Experts of a small language model.
Experts: 64 GELU neurons an expert, a softmax router.
Below are experts of layer 10 (counted from 0) of a mixture-of-experts language model. Rows are named router (the router's row for the expert), up (a neuron's input weights, with its number) and show model dimensions 0-127. Each number is 128 + 32 x the weight over its row's rms, rounded and kept within 0 to 255.
Before each expert's rows: "mostly gets" lists some tokens that are sent to it at least half of the time; "gets" lists some tokens that make up at least twice as much of what it gets as of all text. This comes from a sample of Wikipedia text that the model never trained on. Tokens count by the router's weight.

# expert 107
mostly gets: "};", " Synonyms", " census", ");", " electron", " army"
gets: ";", ")\n", "\n", " +", "T", " T"
router [ 66 162 126 102 120 111 146  92 102 101  90 152 103 144 132 158  92 143 155 157 167 141  87 101 173 166 135  89  99 145 157 140 160 161 166 127 163 109 136 173 164 172 100 175 153 127  83 150 171 172 113 148  94 148 107 147  82 118 104 111  93 167 113 108  80 172 141  78 127  92  84 162 134 171  99 166 100 143 188 185 110 106 150 114 137  62 133 166 121 173 164 119 109  89 118 146  95 168 101 118 155  99  93 142 183 142 126 180 129  82 131  96 122 153 194  89 164  98  77 148 104 167  82 104 100 187  96 139]
up0 [133 121 173 195  58 138 128 118  78 138 128 110  86 159 110 141 186 199 128 119 166 127 124  91 139 130 141 170 167 159 175 169 101 163 154  82 149 186 158 136 148 116  90 120  26 145 113  55 156 122 158 142 104 103 141 148  33 117 116  93 137  63  97 112  94 132  68  90 143 134 149 147 135 123 117 118 149 169 140 133 123 131 151  89 104  71 163 135 107 137 137 111 167 102 108 157 146 109 133 133 206 109 129 175 110 151 118 119 152 156 115 145 104 119  63 139 145 137 152  83 123 105 127  96 160 136 169 124]
up1 [143 129 122 135 136 112  76 130  70 137 161 105  98 101 143  88 158 186 208  86 208  96 102 106  86 168 148 171 115 191 108 150 110 150  94  81 157 136 147 136 131 111  91 112 138 113 173 148 114 123 125 174 148 113 150 106 117 138 140 109 121 197  95  97 132  83 152 102 157 115 119 129 127  91 115 220  87 154 176 133  96 121 144  92 142 126  66 137  95 104 102 142 102 154  97 148 144  56  55 117 116 187 166 151 143 159 140 148 104 165 109 108 116 135 102 170 122 136 136 141 112  73 135 116 195 176 130 114]
up2 [117 184 157 118 110 130  94  55 141 142 110 162 111 105 133  97 114  66 150 141 146 176 119 142 179 116 131 109  88 105 120 166 154 149  96  32 178 145 126  93 143 156 128  92  57 118 102 133 133 123  99 151 176  87  97  83 138  99 111 173 106 166 107 111 179 193 107 181 147 117 157 178  80 168 132  80 131 167 144 123 137 111 144 115 180  86 131 170 115 135 122 126 107 113 179 173 130 171  91 118 104 152  34  64 142 146  99 110 112 174 107 139 126 143 130 138 127 115 115 124  67 147 135 153 107 161 152 103]
up3 [112 122 146 148 120 232  85 120 125 145 187  76 123 141 147 107 107  80 126 137 166 166 102 138 124 226 193 179  92  95  56 199 151 148 154 119 156 103  81 135 120  95  79 169 119 115 104 122 125  93 103 140  83 175 109 174 135  65 133  91 136 124 129 116 170 131 127  37 121 140 134 126 164 114 121 108 146 115  81 162 139 104  90 137 151  98 103 145 150 128 141 160 113 161  90 152  97 132  80 147 107 134  86 156 138 139 165 128 105 100 140 154 144 107 119 142 127 139  80 138 208 123 161 114 112 149 121 154]
up4 [ 97  81  79  78 107 102  78 109 125 135 158  97  99 160 160 137 130 116 110 129 138 149 125 113 118 142 169 161 153 113 138 125 198 190 182  80  92 122 156 113 107 137 121 142 121 138  91 162 153 130  77  70 157 137 162 145 180  86 108 151 161 181 103  76 173 139 159  90 126 123 143 157  58 115 157 128 142 104 136 118  76 172  43  88 160 112 106 174 101 115  77 114 115 148 128  98 105 167 156 187 188  89  53 120 171 175 149  83 129 130 163 103 132 131 147 176 101 169 124  98 147 129 115 117 135 129 107 120]
up5 [150 119 106 136 125  59 110  93 107 171  78 116 136 136 149 149 184 150 138 158 104  89  85 120 115 146 110 182 135  97 109 101 141 109 125 118 116 113 174  97  87 147 137 154 120 186 137 160 117 129 105 106 171 143 144 143  60 174 131  66 139 166  68  99 141 112 145 154  97  91 174 133 169 183 105 152  97 153 159 203 152 204 123 111 107 116 124 118  97 140  86 161  96 108 109 151 132 172 152 110 140 113 163 127 158 159 105 136 122  75  53 116 155 174 161 155  95 114 156 151 143 221  99 135 100  69  91 124]
up6 [ 97 137 139 101 180 150 106  48 106 122 136 115 178 114 130 156 151 167 118 197 161 104 134  85  89  88  99 129  94  97 143 117 148 145 133 115 178 148  43 110  81  93  92 110 118 116 140  75 193 148 122 124 114 112 158 155 136 136 150 107 140 193 183 141 143 211 119 104  91  80 119 151  99 172 123  91 104 102 146  99 161  59 150 113 125 150  77 129 112 151 169 104 108 165 214 155 150 124 145 147 134 150 153 152 127 136 123 113 119 123 173 105  86 128 183  72  98 149 166 125  95 129 135 171 131 148 126  85]
up7 [132 151  95 141 178 143  80 132  79  97 104 178 133 152 123 169  38 160 134 146 137  86 101 107 177 126 116 151 138 163 163  95 143 115 149  90 173 143 146  69 126 133 158 161 111 151 157 176 163 155 148 104 109  91 103 121  78 149 119 195 148 121 139  79 115 134 129  89 141 121 180  89  95  82 152 169 122 175 169 163  77 128 107  85 125 107 168 141  96  63  94 163  72 134 129  94 154 166 129  84 179 110 112 118 125 169 131 157 180  90  76 107  69 151 116 150 129 139 115 120 114 160 110 151  92 119  61 119]
up8 [ 78 135 135 146 107 185 145 111  93 143  82 159 105 136 148 137 114 153 120 111 108  36 138 126 196 174 143 148 135 132 159 121 176 141 153 103 138 137  76 140 120 145 124 140 123 121 153 185 166 138  92 151  76 114 170 161 191  86 167 100 110 183 175  87 155 170 146 161 116  46  74  85 149 109 107  69 121 137 101  68 104 155 122 102 122  90  92 153  87 143  36 126 154 119 163 152  82 161 126 153 132 136 121 131 146 166 105 182 139  88 120 142 144 151  91 144 168 151 100 119 132 133  86 138  96  97 131 146]
up9 [137 116  89 171  63 122  87 122 111  70 120 107 145 101  75 140 134 113 143 131 141 138 115  79 141 145 119 121 108 159  91 170  95 137 134 146 143 128 155 135 143 185 139 133 167 137 124 102 147 145  74 138 121 146 116 123  91 170  82  81 148 122 139 144 144 199 146 121 148 146 170 128 119 106  67 137  71 143 116 136 129 179 200 182 100 133 156 109 131 139 167 124  76 157 109 183 128 122 170 168 185  20 155 129 118 189 119 137 130  77  87 119 190 168 153 155 121 159 107 153 158 125 139  67  88 103  74  99]
up10 [140 141  26  99  96  92 168 135 147 143 127 130 136 146 152 110 144 131 137 160 150 114  96  99 151 176 156  76 158  82 129  95 121 144 156 120 167  83 175 139 154 176 182 181 112 122 168 168 140 103  75 120 176 209 156 132 157 128 133  81  70 167 105  84 103 122 166 137  98  75 131 148 187 157 125 124 125 152  97 129  92  48 173 156 140 136 118  90 100 159 146 116 113 177 139 125  62 146 130 111 114  55 119 144 104 109 134 112 135 138 145 123 133  83  95 139 160 158 133 113 142 165  93 172  89 112 176 133]
up11 [155 107 184 124 147 126 104 157  80 104 117  96 120 161 169 155 126 146 136  80 128 156 129  96 167 147 176 142  90 140 113 123 131 172 152 148  95  73 174 153 101 116 140 110 143 119 167 108 236  86 168 102 132 162 141 139 146  97 131 184  52 141  87 102 107 133 104 101 106  94 128 139 104  57 156 116 107 146 171 133 100  94  93 117 146  99  94 183 126 130  81 103 111  97 129 153 132 183  79  93 139  82 112 134 175 129 111 150 141 111 148  88  76 105 101 155 115 124 110 169  63 217 151 147 150 169 146 149]
up12 [143 166 102 103 101 115  95 183 126 130  54 108 202 152 100 173 134 194 177 125 123 141 107  64 140 121 104  98 119 120 125 153 136 177 138 116 164 127  88 139  76 206 144 108 152 139 128 113 126 158 147  95  64 141 118 162  91 150 113 163 131  77 122 154 151 117 124  89 147  40 148 109 158 113 139 128  90 114 135 224 102 145 191  99 160 125 106 145 130 168 125 128 121 103 117 152 133 111  86  95  83 128  93 100 126 148 174 112 107 135 136  97 124 129 159 112 117 188 113 175 214 144 155 123 106 112 160 100]
up13 [154 100  63 174 152 139  39 122  65 135 170 119  76 119 136 156  67 109 154 139 103  67 169  90 179  66 101 220 107  90 164 117 165 136 132  87  89 141 149 109 168 112 136 129 156 140  51 174 103 121 145 104 132 188 173 171 137 144 120 136 122 162 102 108 106 139 145 139  99 103 167 166 135 119 160 121 144 150 149 169 132  92 143 174 164 140 113 109 160  60 137 125 112 107 121 136 117 151 137 145 189 132 128 175 140 103 103 139 157 146 142 177 163 135 110 144 125 113 161 170 117  86 114  97 140 111  76 111]
up14 [112  84 158 171 136  84 144 151 111 133  85 148 149 146 130 191 118 137  99  56  81 105  43 117 118 167 143 153 164 102  94 107  92 145 175 117 148 130 142 213 121 167 133  80 129 140 120 138 143 181 114 125 147 197 173 188 181 118 118 129 159 128  57 131  91 152 107 164  95 152 122 132 151 110 106  97  87  64 140 133 100 135 136 149 198 100 103 107 142  92  57  79 114 106 129 143 157 133 110 178 130 150  78 157 130 123  67 161 104 129 106 102 101 147 115  94 140 124 130 130 155 191 140 141 114 163 132 139]
up15 [110 116 148 114 114 103  80  45 137 140  98 138  78  68 152 124 121 152 163  95 130  78 151 147 156 156 142 137 161 144 101 121  83 136 119  96 201  97 137 134 166 135 141 123  91 109 128 113 107 103 156 178 134 162 146  96 154 135 135 119 134 148 169 121 125 133  81  70 143  99 136 141 138 150 126 122 101  74 173 152 134  97 159 110 187  99 140  47 128 120 137  94 102 187 167 127 112 172  85 158 157 120 125 197 129 177 141 188 138  93 117 196 127 108 122 145 163 139 126  51 135 155 134 108  60 179 180  81]
up16 [110 137  98 129 129  91 156 124 101 133 119 124 129 114  94 126 152 187 129 112 129  94 143 128 147 136 157 108 134 106  98 121 165 112 105 123 116 154 146 203 122 121 153 166 116 129 145 157 140 110  69 124 180 118 119 182 149 131 113  77  60 118 143 103  67  84 190  74  94 157 112 185 101 105  34 125 190 105 144 102  92 118 148 122  74 109 136 174 163  93 155  94 167 136 162 170 133 204 105 149 106 121 123 157 114 124 186 108 111 106 156 176 170 147 120 143 118 154 144  54  49 127 124 152  97 134 171  90]
up17 [137 127  81  71  88 110 143 132 163 116 153 128 132 131 191 163 116 119 190 115 132 132  92 104 117 131 167 128 167 126 162 133 171 137 135 128 113  83  57 108  88 172  97 164 130  76  92 137 125 129 149 164 112 127 113  70  72 158 191 143  70 124 116 130  83 108 139 103  93 117 131 111 159 179 134 156 133 156 208 142 108 136 107 122 155  95 105  61 154 124 161 171  85 151  81 144 113 153  90 112  70 104  94 117 111 197  84 146 193  94 218 151 115 152 120 120 126 105 108 122 165 169 133 139 164 105 127 128]
up18 [140 148 116 166  68  66  86  98 157 102 190 140 129 100  83 145 116 125 142 200 151 157 124 174  94 123  61 102  93 125 190 145 176 138  87 117 118 114 138 123 141 142 126 136 140 103 140 134 158 117  72 139  99 118  86 115 108  65 112 142 122 112 181 169 183 180 114  92 103 162  97 155  94 210  97 163 176  83 198 105 144 117 174 101 142 130 153 155 129 137 125  89 171  84  99  86 124 167 171 135  76 193  91 152 148 120 105 123  69 124 103 145 119 134 134 128 149 101 122 115 144 147  90 136 127  92 135 107]
up19 [155  77 125 155 125 142 193  88 127 142 157 153 126  83  95 134  67 138 144 198 202  97 102 171  81 136 159 175  97 156 154  87 123 131 156  86  78 169 127 158 132 142 155 142 142 124 132 132 121 144 140 101 121 168 105 195 172 129  98 142 155 119 128  79  96 116 166  97  91 117 126  72 152 180 139 145 155  81  66 113 199 143 131 144 111 123 143 161  51 130 104 111 151 126  83 127  48 113  68 138 129 141  96 141 116 124  58  94  96 140 178 140 104 128 140 109 140  94  81 165 156 130 126 149 151 136 126 160]
up20 [142 122 111 156 154 130  67 116 129 126 148 152 113 197 148 139 111 172 170 137 163 135 165 138 124 153 144 107 171 113 157 165 171  96 101 119 148 174 177 160 126  77 127 150 161 216 142 153 131 120 108 141 150  95 101  95 146 137 112 113 117 148 103 145 106 130 137 136 127 145 155 142 118  86 114  98 122 107 123 108 168  77 124 136  92 169 141  85 116 145  67  46  98 111 137 182  89 213  68 190 117  88 150 113 145  84  85 118  51  82 113 111 115 143 158  84 137  57 126 120 106  62 119 100 111  96 127 150]
up21 [ 82 113 126 150  86  59 107 110 116 109 114  68  62 142 119 129  43 144 142  90 176 116 156 186 186  88 138  90 131 138 114 166 139 138 118 180 101 125 163 119 127 186 200  91 110 109 153 124 110 139  96 139 106 138 104 143  76 124  83 158  92 153 100 154 135 129 148 110 113 153  68 124 136 162 102 170 178 111 172 150 116  77 101 154 119  73 127 101 147 149 151 115 159 115 114 192 111 177 102 153 175 123  70 150 161 150 197  88 125 129 125 148 142 149 112 155 162 138  82 139  69 121 134 140  73 145 121 146]
up22 [101 161 100 161 134  98 152 119 148  79 124 182 108 166 181  87  91 139 161 118  65 105  91 144 160 154 157  78 131 145 165 146  89 150 145 110 120 124 196  97 144 100 174 164 104  98  93  99 132  91 132 141 144 136 144 181 153 118 195 109 125 127 126 180  81 144 143 128  98 110  80 120 120 138 125 124 184 134  95  81  82 157 146 136 121  40 130 191 170 171 124 122 105 152  81 123 141 133 132 131  71  97 124 144 163 107 172 122 150 142 157  50 115 149 193 113 137 121 172 110 108 189 111 146  79 108 170  98]
up23 [139 163 100 113 176 171 112 111 114 101 103 135 147  95  75 176 172  51 171 140 178 114 126 104 126  97 183 125 151 130 123 116 157 101 151 107 132 104 146 114 121 155 180 131 109 138 134 112 147 103 150 153 104 169 122 116 110  91 161  75 125 165  95  98 124 130 104 118 191 155 124 101 113 171 153 187 113 147 166 102 127 120 149 124 161  82 135  74  76 164 168 181 109 101 121 144 136 142 157 120  94  68 144 157  66 103 177 128 127 137 107 131 120  72 182 135  81 112  37 115  55 105 152 201 100 135 111 155]
up24 [ 95 116 159  51 136 142 139  97 115 158  86 187 128 100 134  87  69 145 164  70 162 128 144  74 141 130  90 110 131 149 161  78 162 164 109 112 156 114  88 162 100 164  98 165 178 126 118 146 190  91 165 187 108 123 156 147 124 136 129 109 184  80 111 132  93 138 102  75 106 124 115 143  79 129 142 170 145 132  62  67 122 187 175 140 125  84 134  68 119 148 127 113 138 163 117 164 151 193 136 102 139 126 110 138 110 101 111 125 130 101  98 147 120  61 171 140 199 125 140 142 124 150 206 137 132 144 154 123]
up25 [ 66  71 106 172 103  82 105 120 114  99 122 106 124 179  91  98 129 100 140 147 126 146 116 104 101 151  80  79 103 156 108  77 169  98 140 120 155 160 162  84 122 152 125 162 194  91  58 157 109  72 180 100 176  95 137 132 144 143 154 142  99 161 150 127 155 101 112  68 138 147 155 119 111 181 143 154 108  91 122 107 167 146 196 127 169  84 156 209 128 151 106 106 168 142  97 155 146 165 183 176 104 134  84 139 121 156 124 158  80 156 108 100  90 145 125 111 161  92 167 124 125 139 113 174  92 104 171 151]